Weights of a small mixture-of-experts language model, trained from scratch on English Wikipedia: 21.4M parameters, a softmax router.
Below are experts of layer 2 (counted from 0) of a mixture-of-experts language model. Rows are named router (the router's row for the expert), up (a neuron's input weights, with its number) and show model dimensions 0-127. Each number is 128 + 24 x the weight over its row's rms, rounded and kept within 0 to 255. Numbers have three digits each.
After each expert's rows: "gets" lists some tokens that make up at least twice as much of what it gets as of all text. This comes from a sample of Wikipedia text that the model never trained on. Tokens count by the router's weight.

# expert 0
router:145101136091116129093153133121089118139114128100115136116161122149133137134149132167124146143126150133122134119140104112120133160121158083141080121125157123143095089108166095106124183128130165145164107135070168101122109088182132120147133112136150151124165121150149127168139128117131124134150084155121142134114163122157173144100140107138112092160099148152103094140198144157149112143154
up0:142132130160082132119119123127141133125145123141111131113099130126132108118148141162102146133126111133134110097166106117137170112076123103097145183113118136103118140073144083118135133100158149082168117147129134112117134132106105143144117088080111146138139149151153126102121111155115165142157096164096106154157132167131149142145109114141116135148097059132098160130206163138119104137143
up1:124121121148158125077117156085145153101105131110165094115084138126123106126100140114136075137120144130113136153135155126139124105157143141148146112053156117091114114120116124105156109139131141150081105130177143088092165098126121148148136153141151120156148153078151158141137118120117160141097131120133123097125120119149106110112097147176127177095126132116114136131120137146127089172066
up2:130117159124161102125097145127119167093127092124149118143146091122120090105097127142103119136151130104139136119142165109105144147079163124123137130151111125139122137108126123107155128110167127150134139129140175110104152112059128128114139155057143190134136117129123129105089160107153111146139104104177126170101104127177141089143137133157120166094103098129112105113123170124123128140079
up3:100155126098132127113132112105136128148116157160125166140114072108119153156130118161095139190159142118137171078134174106105123098164157106138120117122135121082118113129105094120085137143105123140074107147156125142140113123117132180147153131143145150093151150140143148142088164186102094148133150121173140135115126135134150129115120150107117119187075147111129117138145112127111127138144
up4:128104144136109148165132122115124110113144138148136167099122163121124133147125141126124093142136138121097149188120176140123110126115147142155084122123141121091111182141111146107123123118136134158128090170169092121104081134142113082132125121098111112109096152146155119118126164090128199117082144162128106092148115097145153099132163131136110147134128139143139074115138110114057113150132
up5:094119146160126102139148135110124136070121139151133173142152071142137159121110123120170114082110152095151131097151104119130117171137157129134105129162134133123142110108104125135139154122149178124095118124131110142092139130132135141108135159121149135088146170158117128124097121150139170109154120093146099146080115129132082156128166115133127112126084157180098097094135169141099137136182
up6:103105144103112085157109126110133168149151134152170163131106113145136143115147188145154114107147106099104142134093093101125074104133126147127092111124124128120110103088117108135121144130122079135093111119147129176145152130107166139120072116127139154069077096125126137175083128105115066107157123148124133121133110123138144101140149129115152160156104134120132109141132147135149151121091
gets: ". ", "\n\n", "). ", "\". ", ".\" ", "), "

# expert 29
router:143127110138123117073155104147163133113122127140139126132077153108095116096138113148129094115125105095139107120130145144164132112145174111151116070098124128127104076138131123096148121082140158165125138104132173122133158122085146140184158104126108088132120125130167147107103119129137099124158127113101134114078177163118123150101146129149139130109185142144065114134135110122135149155130
up0:116133117132131133110132107119138111110123181123135155114186152102082150092116153097105153114089150132134068116135132094130150095145160106129124122130147122101151060156120159140147148121100160139183123141116126127081159111121109108135151194116097116130153157118120120105150130103119128123133145110122102091144110145151130087086105155075137132133152149132126107097109112100145165106140
up1:114140103109166149114141147115136101105104135140161090103147126132115086133114120126123142125121165129140105143087150145132155123125116106126125111124184117134115126099147159076161143117102146137133127153098121136113114143153113125182142115140204140119123120108097119145085109152084106124120165083120148118199170150095116088165135135148134090116148148128117185087104130148125136133113
up2:106129108101095095102144102155125133127124140092148127156144135134125140103104144121085115113125127131114117154172162099160164143169118141115088115126128123171136139134107133175175128107122156137110102102135163120093117131148094129134095155154118165137110163135144157184130144141196146130164111175146112088130151178171164150144130104146115098099136120134136100101125161103128107141126
up3:139126147117135097147131104145136123136155118144098134153136107179152135108139126155109109127134105093140118131152141082151180154133124131101120130131112098128113075128114113118092114126170133155098161152158166125120128066152125156103148107104135097113096172097117148096198147124122128114130130153146145155141093138093142080136144129089121139133126086160130082129154124140149107169173
up4:087125107136181157105141111113162123091136152101132096111122122125126135136146153140135145124120127084102111109157136145058156124138108172148148095190091155075118132126119123154122144113117083122135133127130102150088098141156133119132115130118125102132113105070165098121133104171124082138152146121145133106155151130106094124114172137135122154147129143175121121181131091131114113129153
up5:122162094143119097107134114131106136081096115133141102098103156153077098139141094138127136150106101115111155175129151127155114149084114065131188087139136111106102132141133102166122117120176114177137150118110109134145126153160140098117148135122143098113133154083139139153122088156124143143095131135126145129094137076089087128113114158130120122102145135104166122117110132168105110108125
up6:117146093136155124110169138153158150094157086143139123143128110146101110110108114150149131171121128138115139121151155154157163101112090126132111138142128160143121167175144118158096127129122143160130153158095110108128118165113141143137120097148174154101154122141136081148101203122091143150116129132125165115112161122122060107134109106146153117111128171132134168119131125134167130183140
gets: "and ", "or ", "y ", "& ", "ine ", "el "

# expert 51
router:159128111114117135092166119116112129130109120153113160147119119112161121089154112161142107179083155107095081163154099141100131113109085052125119104102105139144117184114123144128115143123101131140124142134123154119119114108189099124151125111073152121128102147150136130131126111111130174142147142108138125119112143137140137147075086107168123118118110082117167098143122135163098134129146
up0:162100135166110150158121151116143112159127140126124109136125175116149130178114121136127064130075108119107077150127126092117114136181119129119079074138122130119080087147159157107146075103122111151132147143118130122109138146120148148111179112111132131147133116164118121111146128130128175124155133136137139117112121149138137128128101142135094138124151155176100165141083160105147083122162
up1:129153118114116111118179129137105162157123149141077152137135127109108108121141117144178196115127156116119100121086137069159135086113123134127130136137127141127147133133129096119105097157108168143122143116154091093139115143165187105078151147152140109151147139124078178107140104143108106107140144127114106134110086135100134149110162106142123164180117137163124140124137105129151113116157
up2:112136098156141124137149116117128139140131164141152097124105158122143061160088099100161123155131142139138125130134117147150138085137145150148084144111165095132125154167150123116148089117100115105142124184148058107129118141145151101096138142108129103128109171153153121157113109145138163130115177120116155119079145133145099133122158141141117108136131114054120106092114144134143130157102
up3:085137120164130145119111144100149158124143133117106138131150134160159104115168131121111125129119132154119116142083123134125159151110128166163132097166125104156146122144142113115073097122141149129131116125142101137106156094151129131130148122110099094171117148098140156137114091148130128100104083132124115198107133113128060171160155122139120118077173131147148155161132114177087134097104
up4:111114145090106082156093128129183147129138107138158117147120089138148118159143131139114127127097130095095151111131119165122134110141131111159081107095062135114125126083144140174096154095139115100152115177154114186146129122167135110130131180104135108118174141125172126107138155139126120129131144140124112155141109108107129130107153072171124131113168118143148149169140136118112127128106
up5:133115144154129116143148133144129124148117111152159119136096109147172104128095088149096094077130111121109103120130120112121126158104131059178132150160122125136138115167105134095119108197132105143096071097108133107114142137158158143095138138158143150120099161127097131103117135129124146094125145111147154150202129145104085121140102103117153126133191124124129137143111123116137104148133
up6:139123091100124158100154115133105098107116140122139141138109162144151125101130160150124169145098139136112062171121137096114132086135143108152124169104171121103126115188096138122105116131113158183113146159130069115187097126094087101121142096154112134105127120118110147121126141141142126110108133128122107130139123154136121138101116147134071136148074116139152101093137163128104107122110
gets: "\n", "\n\n", "\n  ", "\n    ", "\n ", "}{"

# expert 23
router:104131143093122135081124113095111161120134139139128125152087100104159154123103119118114101139093139149092160109123110119108145105128094182158112103089118198154103120102141149092137116109085109154116110133137148142124144149125122147040130110140133157115102114121171105170156121149124145128129137070140113134114140140130112125101132153139097149131093076137111150140114143102141114162118
up0:109077121118131147137115097102150139087100124121155149109117129148116164151128144152087166110143121084132107140127116087105151158117153172089118126113075107117125109124136142116172134117132103144137112124136121126148131153132099134127150127130124129178119143143150136126129117153088111112148181090103154179148104121141132131122155160116109074122121094159181118109178153062122115138161
up1:095083136167172097114130121095122173115070116169109161129142112134113153116092127115109152143161131125073116111127137135126113161075111076117106120166166137131137103148147117135141122119149129135143132113128162138157160114106112141094115128155176143159078112186149130131100141144139124129122106113132124115171129089120140110108101152104141087102167152138107128103139143099141113154104
up2:130110115134089095109128101128100089123168132138104111063115077131141135130130138134095141116158147159089160160092103126150126146123148145078119095083141140135117120115120162077158125140149155085135107126096090115159136152093142128146087123137147121155099150147124132084175143113131182135131158144151136158140130126148083112125163132080157094115122146131130142110148149145139117128133
up3:089129105101070188118099136141160144150166103121103082132121110153193110143146158144092121126110147155126115161130142133147107146111103093141128133141154172158106167129102132131172123123137050106151124135103096128160157138148180139130135120076131139151148118123138109095144112124155109123167130141125132121151128112129144121150130152095105107113118154124134143126082120150119105116098
up4:125186180156138113119158109155188154152117159144092132172122148176162164131132112106163141099085148153115134096132134133173129140146160118098100125154131093113132143118099111136124153160126142157140117124141098148110132108065161143112137137143112105141120143105116091131157101153103098127161148160148154128145106113118108163143126144127060129126166125140107151150098137136129134124128
up5:118105145123086160173112112132083126153140089110110175093084139153149128108118131105159130136127113164107133137104164113150076111094093108163145098097134143119156114117144094128169117136098104147118163143153081107109140136102105140124128153157132107190088180105111142129142137121107105134111099131123145144099151104123180096135146139149145146132149136097112145117140137181132121138131
up6:123125165143135102133149094139104127147095158120075132165123122102146172134093100103138138122092090114092082128134111142120161126156126126149101141155121118111113140098142135147139150118134159142143119113144153107186090092127121138091115113173161112116113121092064121118110153120143122129171125108169110156185135086126125156147111097110107100132119125120121120097107166139171139084124
gets: "a ", "i ", "o ", "A ", "u ", "ia "

# expert 20
router:073101171126125119121119120095130128127150115129107094108140128137126145120124147140166104162073140135082133156164168131172167096118124145163155097066102164118097090122150109097151136131125118127128106125171107123117116146145171137090104150126150151097166129119131150114100105093125110135143177097100123092101118142099117138122109103126139159109120105173113105153123123163150105148118
up0:128137127128126103110105119182142145094148132146117150164130136175123141153156146140130143158139140160126141154152171148120106163176126110094112139137149125147136166101158090113125107108111113144163137179124166112085121145114137131121160151136128137157125107176131131147095087186116148156148149106083149128114148092108126156085112099170146136113150170154108141092154125134163145153121
up1:117137154120124142127151175126149119140149100141162143083087121126080136108147107159134164144150106130153116146133125167152133137134115121127101127142113087191117146133170127111124098159126044158114094197076123162097110130128126161117142151147095136140144117129134164148116158128158155106129103113139090153170122117134127136167115115149104155140120148139146130141152108109133154129153
up2:120121138095111096131130064128096139111127087131124102163133188101125120101128153138099132108126150139113117117095089136071132157123113110140166111122136135131090166152100110141167093124118106103133152132165135149128132108138086111170122137116150108133159102142104117143100094159146127090142100093147112141198138130126121121107131074138116131100182152144127109151128093118155152148145
up3:104107140133133114140139147115142132170100120134146136157098115107114110073153106106180159100131112100110113174115135112145077100123117142157098102123151120122148126088136152137094137092124129117126128180097151115094140128099200126095126152149131125124102105120076091155131084050164143164097143110126133142115122106135147162142118138137120110143108151147137135129117125165105137112127
up4:146187118126091137079093166106147138137103114146121175143168122094101112119125162117127141135134104142154158169136082128110101124126114148109152095154106088148125148075089081115110156105132128128084135145134129149129138140142163111139124151157151146126166123177144116151116150135107101107132104131145129139118122159106129140152163110097197146146135116117157110117121144112163123163163
up5:141134166089126113116106087162122140135116148108128129129113146096104138173137137111101107121116113103110079135103143116096131110090118143137126114164164079175107149117141109138083105145120114139119118164120102160090102113145112124115147127132114140111137099122145081145088098155136121125177066100104171149128127133128098114110138115124161088120108121094179104094139168129156098103157
up6:112123129139123123128158109116170134166159146104111140096139126165139090134137113102143112109093117154124147123163108123118119125069123108116094162116125140135129185110103112103136162142088141105122145145112197140135120157165139184114174113126165124108107131123147132164141141150139171122097131142148163091133151128146103156079115160116121141088140150125084090162138115101127171120121
gets: "John ", "n ", "d ", "ie ", "William ", "James "

# expert 57
router:077131148082124173128106131144105145118143143145158127137146117142114122089079167127132130160110123129162148147148163148139136123130110145153120084094121153134122114116146101134158145197160114174134123140162158108104102117109136097129119152134152134097150170112103181112120100124077109082118115142138128079138130128125127128107088126138150144150111108165141134138104106152180118170155
up0:158114138156087136133089153115180106133137103110163140143131133133113165110153128098176134117138111100107127095128111149104119123119172171149139157156075166132092085077109108148111123068132107094107104134148127116153115129128128158120126154105109107138112132073088143114125134124125133124115119148126135108105087131154140130102124104077136160115166130139165108104137167168134136098106
up1:140134093141130120166107134127137100127103166118116086125134137149094168110095076114109150086086121143107166147107097137096099156163146091162101140165150128110078120121134103123164121138109163112114118089132134114105148139118153148119106087138142159166164130152059105114140128095113129127125145114110101121144112180130139148150114145137134176087136142127146090109134135156130134124161
up2:073106137118125088125138119114137116133099134133096176158096169154142134115105144110079149144131175180114098105112146155127108073132106116157156118122113173135130133138141111181153127167189119146145125099101090146132116155109125104130140112168099101127118132118124105128156127118129141121144127125181129142154122139167164123188123107143146156078114131147110140151150113104136134141139
up3:125158125160114123168115117106195104148137154132154119133097109146119109138105121120100105085135099142183149131045105145085124122134137156138139124124120145149134104114088117103132130142143147145155110118140090112153157107090066110140109123112149128147122109100123120158171126128130122107158158106136127142155080172117126135119140078124136152135135125153117111069076148122117120140144
up4:165183130140171131111099099121127114090085144101129103127134120119165122095095117107137106114080141100135119126094139135123153178160129082132086106157117133109098121079133164086137119120148125143143131151162101129132082088089142133130114144159133123079151103132098115138136158082171145173132144144123175144104132156096111093118125142149138136113137103122130118146107125146131138132088
up5:068130100099137138156157097128123071128107134125158132115108128149130148096116138135097095114121128141116112159063137106118102096151160078103081116147140162113137104124124128200110139149137141104107129160112148123095120121091102148140130134102110151145141157120124143109139141105141142126148144121142134092170117148105149118115124164116123087144087085065102119138159110104153131145101
up6:110152129154107071129134086161123132148131127125122124126163104113130115101152161158126138093141109167162117102092127151105132150113113131159109112168132094153153103120163092165151100073106112129127120144149167100082104121132130137144130134120127109171142152076116139176163162089135116123138142144120124100148132164128167092121145155153117123107123146142182102113126147103177121154106
gets: "er ", "man ", "k ", "en ", "h ", "York "